config.toml
n_layer = 10
d_model = 320
n_experts = 32
experts_per_token = 2
d_expert = 576
d_shared_expert = 0
activation = "gelu"
moe_layers = [1, 2, 3, 4, 5, 6, 7, 8, 9]
router_score = "softmax"
normalize_top_k = true
routed_scale = 1.41
balance_loss = 0.00328
balance_bias = false
init_std_router = 0.0156
lr_router = 0.000214
vocab_size = 16384
norm = "rmsnorm"
norm_eps = 1e-06
tie_embeddings = true
optimizer = "adam_hyperball"
lr = 0.00621
beta1 = 0.9
batch_tokens = 65536
seq_len = 256
train_tokens = 789700000
steps = 12050
dataset = "wikipedia_en"
Below are experts of layer 7 (counted from 0) of a mixture-of-experts language model. Rows are named router (the router's row for the expert), up (a neuron's input weights, with its number), down (a neuron's output weights, with its number) and show model dimensions 192-255. Each number is 50 + 15 x the weight over its row's rms, rounded and kept within 0 to 99.
After each expert's rows: a language model's description of what the expert responds to; "comes before" lists some tokens at least twice as common just after its tokens as in all text. This comes from a sample of Wikipedia text that the model never trained on. Tokens count by the router's weight.

# expert 18
router:59 36 53 59 28 22 39 60 57 66 59 74 69 63 35 63 62 55 59 78 41 54 31 56 35 41 70 32 29 41 42 63 52 65 28 68 36 47 43 45 12 54 43 66 51 74 66 18 26 57 17 42 69 61 57 46 40 54 53 48 73 55 63 45
up0:47 87 55 49 52 56 45 39 45 48 29 45 75 62 54 69 63 79 51 60 69 26 46 55 48 49 39 28 49 30 50 41 31 59 50 20 43 69 45 69 34 78 45 35 73 43 73 46 74 48 24 55 35 45 69 52 47 48 34 42 38 29 68 58
down0:39 69 40 47 46 46 34 62 40 45 60 56 43 40 59 44 39 53 32 51 62 24 45 55 49 69 34 53 35 65 55 79 52 72 67 43 38 66 46 46 39 65 56 51 35 37 99 33 59 99 89 31 35 65 43 24 49 39 58 55 73 30 59 47
It responds to: Verbs and modals. Modal and main verbs after a subject or to in running prose, such as must, can, would, not, was, remains.
comes before: " the", " to", " a", " be", " not", " that"

# expert 31
router:48 80 34 58 51 45 67 65 47 47 61 60 62 61 43 74 67 72 49 66 57 41 15 47 71 17 29 38 38 08 42 55 48 66 63 62 61 43 51 35 24 34 36 41 47 32 45 41 53 62 39 45 35 52 34 56 79 60 36 83 66 48 53 23
up0:47 67 30 40 49 79 58 55 44 65 67 47 44 56 28 85 44 40 40 58 84 41 70 35 67 37 51 12 39 44 44 52 62 51 45 25 53 62 32 53 37 77 56 59 57 42 44 40 21 41 56 48 54 54 70 54 55 79 63 51 35 16 50 54
down0:55 65 60 48 45 47 27 50 49 26 52 55 44 30 46 45 41 61 50 57 48 62 72 23 48 44 35 33 30 44 53 32 44 55 53 40 47 61 73 50 51 50 61 53 66 61 25 20 58 82 52 46 36 55 46 46 55 36 81 46 43 64 95 85
It responds to: Word-final name suffixes. Ending pieces of taxonomic and proper names, such as idae, ensis, aceae, ia, plus the second word in names like River, Creek, College, Records.
comes before: ",", " (", " |", " and", ";", "\""

# expert 21
router:57 38 67 53 77 58 39 44 45 36 27 71 63 34 91 50 46 42 44 58 41 36 82 50 39 57 43 58 54 30 51 61 59 45 69 43 50 61 38 41 55 72 43 56 42 48 25 89 66 61 36 53 51 39 52 36 53 55 21 64 63 58 63 19
up0:42 42 32 27 47 18 41 39 47 70 57 46 56 34 49 56 61 46 57 23 43 54 65 68 44 48 61 72 46 47 50 39 43 45 42 38 46 43 49 46 59 48 52 28 53 22 57 87 43 48 84 34 45 84 60 55 23 39 66 53 65 39 75 41
down0:30 71 50 72 45 68 50 56 56 20 25 58 52 35 32 40 50 63 51 64 55 52 51 44 47 65 68 69 66 33 34 79 39 38 74 46 62 39 60 32 62 42 65 59 43 67 53 44 45 42 53 63 19 43 17 28 75 35 67 66 42 55 41 50
It responds to: Military and transport nouns. Nouns about the military, aviation, ships and railways, plus month names after a day number, such as Air, Tank, launcher, June.
comes before: " ", " and", " at", " on", " was", "ing"

# expert 5
router:26 49 51 36 62 68 56 47 62 57 76 51 58 52 40 41 56 70 36 53 49 55 49 74 77 79 52 49 54 73 63 57 34 60 46 44 46 41 30 48 30 64 51 54 49 61 33 65 58 67 52 36 48 37 47 63 65 58 56 25 49 56 55 05
up0:63 66 66 62 73 47 73 35 25 52 60 38 37 55 53 64 52 60 70 22 60 35 40 59 50 60 45 43 68 59 79 49 00 99 45 64 56 42 48 64 38 41 59 91 54 79 47 51 77 51 54 60 27 49 62 51 25 54 58 65 82 61 36 56
down0:35 76 28 64 42 46 43 62 59 40 47 59 19 61 63 40 62 62 45 49 56 55 15 52 56 26 50 42 33 34 49 50 29 23 64 48 40 56 83 49 56 41 43 36 46 38 63 44 38 99 48 37 54 37 60 48 51 46 55 45 53 73 64 68
It responds to: Possessives and clause joints. Possessive pronouns (its, their, his), the s after an apostrophe in world's or band's, commas before which, and table pipes.
comes before: " ", " the", "s", " and", " which", " a"

# expert 29
router:34 53 35 19 39 59 48 63 36 47 46 71 52 63 58 68 28 80 68 44 32 40 56 50 59 65 39 82 51 53 72 65 54 52 39 38 61 60 59 35 51 35 70 54 71 67 58 58 66 52 73 42 70 38 50 45 36 43 54 60 53 62 59 55
up0:34 43 45 50 71 62 57 30 24 55 33 57 57 28 74 59 66 52 44 48 47 31 34 50 16 28 13 69 45 27 20 22 81 40 39 38 23 56 66 51 44 38 43 51 32 39 48 43 46 40 45 57 46 50 57 51 52 59 55 62 29 25 50 54
down0:41 48 53 35 55 41 16 49 70 47 36 48 51 53 40 58 52 29 60 61 49 73 70 38 72 47 61 32 58 31 62 72 68 68 39 59 23 46 41 75 38 48 59 44 37 44 47 69 56 26 42 60 57 61 81 45 50 84 58 60 44 31 57 56
It responds to: Sentence and lead-line ends. Closing parentheses after birth and death dates in lead sentences, full stops, line breaks, = title markers, and It/was/is that follow.
comes before: "\n", ")", " (", " is", " was", " –"

# expert 16
router:41 69 33 50 48 64 52 48 26 34 47 47 48 52 13 47 17 76 39 48 81 36 40 39 42 37 58 29 35 58 67 25 33 40 62 58 51 62 46 45 63 56 52 65 53 40 47 45 38 37 67 56 64 52 78 24 62 28 42 83 46 50 43 78
up0:29 47 55 51 63 72 65 43 81 69 28 54 19 59 36 78 68 67 58 43 56 46 38 62 42 59 68 67 56 75 51 54 55 40 37 72 33 60 64 49 50 79 71 46 67 72 46 44 36 37 51 55 61 54 68 47 56 49 63 63 77 53 34 06
down0:54 46 63 53 50 45 33 39 66 51 43 66 43 50 28 57 46 38 50 49 48 78 48 47 29 46 87 76 48 43 49 45 59 49 59 37 67 52 53 35 50 58 39 32 57 24 65 43 48 73 47 17 72 48 39 50 32 52 35 49 51 50 55 53
It responds to: Infobox list dashes. Dash or line break opening infobox entries such as Genre, Floors, Died, Years active, plus labels like Genus, Preceded, Succeeded.
comes before: "-", ":", "\n", "|", " •", " Total"

# expert 24
router:26 55 40 40 64 55 56 40 40 48 99 54 74 72 47 44 64 41 43 54 40 23 24 59 49 35 27 61 35 57 56 30 64 34 49 43 56 55 35 50 67 51 32 13 51 79 36 27 31 42 54 30 39 60 53 40 53 53 41 84 57 44 27 22
up0:45 34 37 69 65 51 49 39 31 21 64 58 48 50 16 52 54 53 79 40 55 41 58 23 32 28 41 62 37 42 53 78 61 69 60 36 54 31 49 58 41 65 36 71 29 52 39 45 15 47 54 72 34 52 42 38 36 55 25 12 83 78 54 15
down0:51 54 48 26 55 61 90 55 31 53 48 31 34 55 64 56 52 57 53 60 31 31 44 60 48 34 27 33 39 58 86 56 33 58 38 58 48 27 22 40 78 25 60 48 46 64 49 49 30 36 48 66 68 69 59 50 51 34 39 78 54 46 64 59
It responds to: Table numbers, relational nouns. Digits and percentages in results and election tables, plus nouns before of, such as part, son, remainder, Court.
comes before: " |", " of", ")", ";", "%", " ("

# expert 9
router:45 71 42 27 41 33 39 53 36 43 32 82 57 46 47 64 85 61 52 51 32 39 24 42 60 45 45 58 41 39 45 67 27 52 60 47 60 53 33 54 17 51 30 69 55 38 49 64 43 51 31 56 21 58 34 45 30 53 48 66 51 58 59 12
up0:44 77 27 24 62 51 49 73 50 65 47 61 58 30 51 58 47 35 44 50 48 50 39 34 26 85 63 31 55 53 43 52 66 63 19 34 32 77 30 44 37 63 44 50 25 44 41 40 59 51 65 47 85 59 53 45 30 45 58 30 49 20 16 41
down0:52 52 48 55 69 60 65 36 45 32 34 49 29 59 30 49 71 68 27 77 46 59 32 43 53 20 37 42 64 54 43 53 48 58 19 61 55 43 46 90 48 43 55 41 48 56 47 49 78 42 55 66 68 54 56 80 52 24 41 56 62 43 61 49
It responds to: Phrase-final nouns. Last token of a noun phrase just before a period or comma, often plurals or word endings, such as languages, Union, ru(ined), kills.
comes before: ".", ",", " and", " in", " to", " for"

# expert 14
router:42 45 50 37 61 32 46 58 49 51 78 50 38 23 49 57 48 69 44 49 35 37 34 75 64 33 57 31 43 73 56 67 59 59 66 27 43 62 36 46 26 63 64 60 39 57 37 25 42 76 31 54 63 68 50 49 44 55 66 47 59 63 62 40
up0:31 42 27 47 47 48 55 26 63 61 45 41 36 74 70 55 58 51 58 27 43 53 65 33 46 36 27 56 62 27 49 46 52 59 60 52 46 45 33 52 30 50 51 77 45 40 70 93 73 35 22 22 22 38 55 26 40 46 62 41 46 32 48 48
down0:79 56 50 69 40 68 39 83 40 40 43 28 79 54 22 21 34 51 49 52 66 74 34 37 40 62 58 45 60 45 28 99 54 32 30 42 38 54 40 34 72 67 47 66 66 34 50 36 44 68 42 66 60 74 50 58 73 58 48 43 45 42 55 81
It responds to: Subjects and clause connectors. Sentence subjects and connectives in narrative prose, such as However, which, who, but, wrote, saying, plus surname endings and nouns like singer.
comes before: ",", " was", " is", "'", ".", " and"

# expert 4
router:42 41 35 69 68 41 70 43 39 71 54 32 55 24 74 44 72 69 33 51 31 39 37 21 34 74 17 48 17 61 53 60 55 38 43 62 64 53 72 60 36 68 44 69 54 67 58 81 63 62 71 61 68 69 43 71 46 57 52 51 13 72 49 63
up0:57 41 40 72 39 51 47 58 45 47 73 65 52 51 39 77 45 50 45 51 69 46 52 44 61 63 30 36 68 55 47 66 51 75 54 71 35 44 54 59 43 32 53 41 51 14 76 77 64 67 69 65 40 59 65 46 36 47 44 48 44 75 51 39
down0:63 78 43 64 46 44 34 33 35 66 45 53 39 43 32 54 87 31 63 58 54 62 27 48 58 48 44 13 35 50 56 78 35 16 58 30 52 45 57 31 65 50 54 50 49 60 49 30 41 70 44 21 48 51 46 39 38 52 51 55 40 50 65 61
It responds to: Digits in numbers. Single digits inside numbers in dates, tables, coordinates and results, like 2 in 2016, 4 in 4th, 8 in 7/8.
comes before: "0", "9", ".", "–", " |", "8"

# expert 20
router:20 51 44 64 49 75 35 38 68 61 45 59 45 63 59 47 54 54 60 54 73 39 73 58 46 69 52 57 56 47 34 57 74 37 59 27 63 46 52 74 55 53 35 56 40 50 41 31 42 49 77 46 69 51 30 56 47 27 61 42 58 28 56 42
up0:83 41 48 51 40 59 71 55 26 49 70 39 66 36 46 66 64 38 80 78 62 55 72 53 77 38 43 72 71 29 58 60 62 47 39 57 53 59 55 66 56 50 52 36 28 51 49 53 73 32 54 05 30 63 30 39 60 52 48 76 47 56 56 49
down0:52 51 53 51 47 57 59 51 71 45 49 61 76 50 72 25 38 52 52 51 29 53 37 77 24 36 84 58 48 79 34 70 40 31 29 32 68 86 31 30 43 72 53 46 13 63 36 41 38 72 58 26 60 16 78 54 59 48 39 48 48 36 48 76
It responds to: Dates, times and table pipes. Prepositions introducing dates or time spans (on, from, until, after, During, Born, Died) and pipe separators in election and sports tables.
comes before: " ", " the", " a", ":", " his", " July"

# expert 13
router:45 48 38 70 40 51 41 42 24 69 76 54 47 54 18 32 36 51 69 45 50 52 80 34 55 55 60 79 38 47 65 50 50 45 56 37 57 44 71 43 53 59 35 72 69 48 58 62 46 53 45 47 59 76 38 69 11 49 54 36 27 57 48 21
up0:56 39 22 50 66 37 63 47 14 49 12 80 52 37 52 49 49 37 36 55 62 45 79 38 81 57 52 44 38 70 38 56 63 62 49 47 72 55 59 45 43 39 42 44 50 48 30 51 41 31 59 52 60 49 35 39 29 55 19 55 80 63 60 54
down0:58 37 53 37 38 29 46 55 60 42 50 29 45 50 46 50 50 49 29 33 37 49 39 60 21 17 58 41 43 71 78 59 63 48 63 43 52 65 65 30 57 59 33 54 61 57 44 32 55 48 42 61 45 82 42 54 54 63 60 55 80 41 72 70
It responds to: Table row breaks. Line breaks and pipe separators ending rows in tables, Markdown divider rows, plus verbs like released and appeared and labels like Location.
comes before: "|", "\n", " in", "-", "==", " —"

# expert 15
router:87 25 12 58 51 31 60 27 53 58 43 64 16 43 62 52 46 52 38 41 39 26 51 58 33 39 51 63 38 62 69 76 54 38 21 52 71 57 47 39 40 77 88 37 48 45 51 41 72 42 62 59 65 46 65 74 36 55 69 29 61 54 24 49
up0:53 35 69 66 51 27 55 54 47 10 46 51 44 49 52 44 37 39 58 26 49 45 60 40 54 34 40 60 39 28 77 23 38 55 53 75 49 49 66 41 48 66 78 36 53 23 60 44 58 57 26 63 43 35 99 52 57 53 63 42 42 79 45 47
down0:43 31 53 52 88 63 59 65 27 70 59 34 56 65 58 33 75 52 41 43 47 27 58 88 60 56 49 57 46 30 44 66 46 82 37 39 48 57 59 48 41 59 51 44 83 52 59 68 61 65 22 66 68 48 57 60 45 34 53 45 38 66 51 57
It responds to: Digits in dates. Digits inside years and dates, especially the 0 or 9 after a leading 2 or 1, such as 2(0)19, 1(9)83, November 25.
comes before: "0", "9", "1", "2", ",", "8"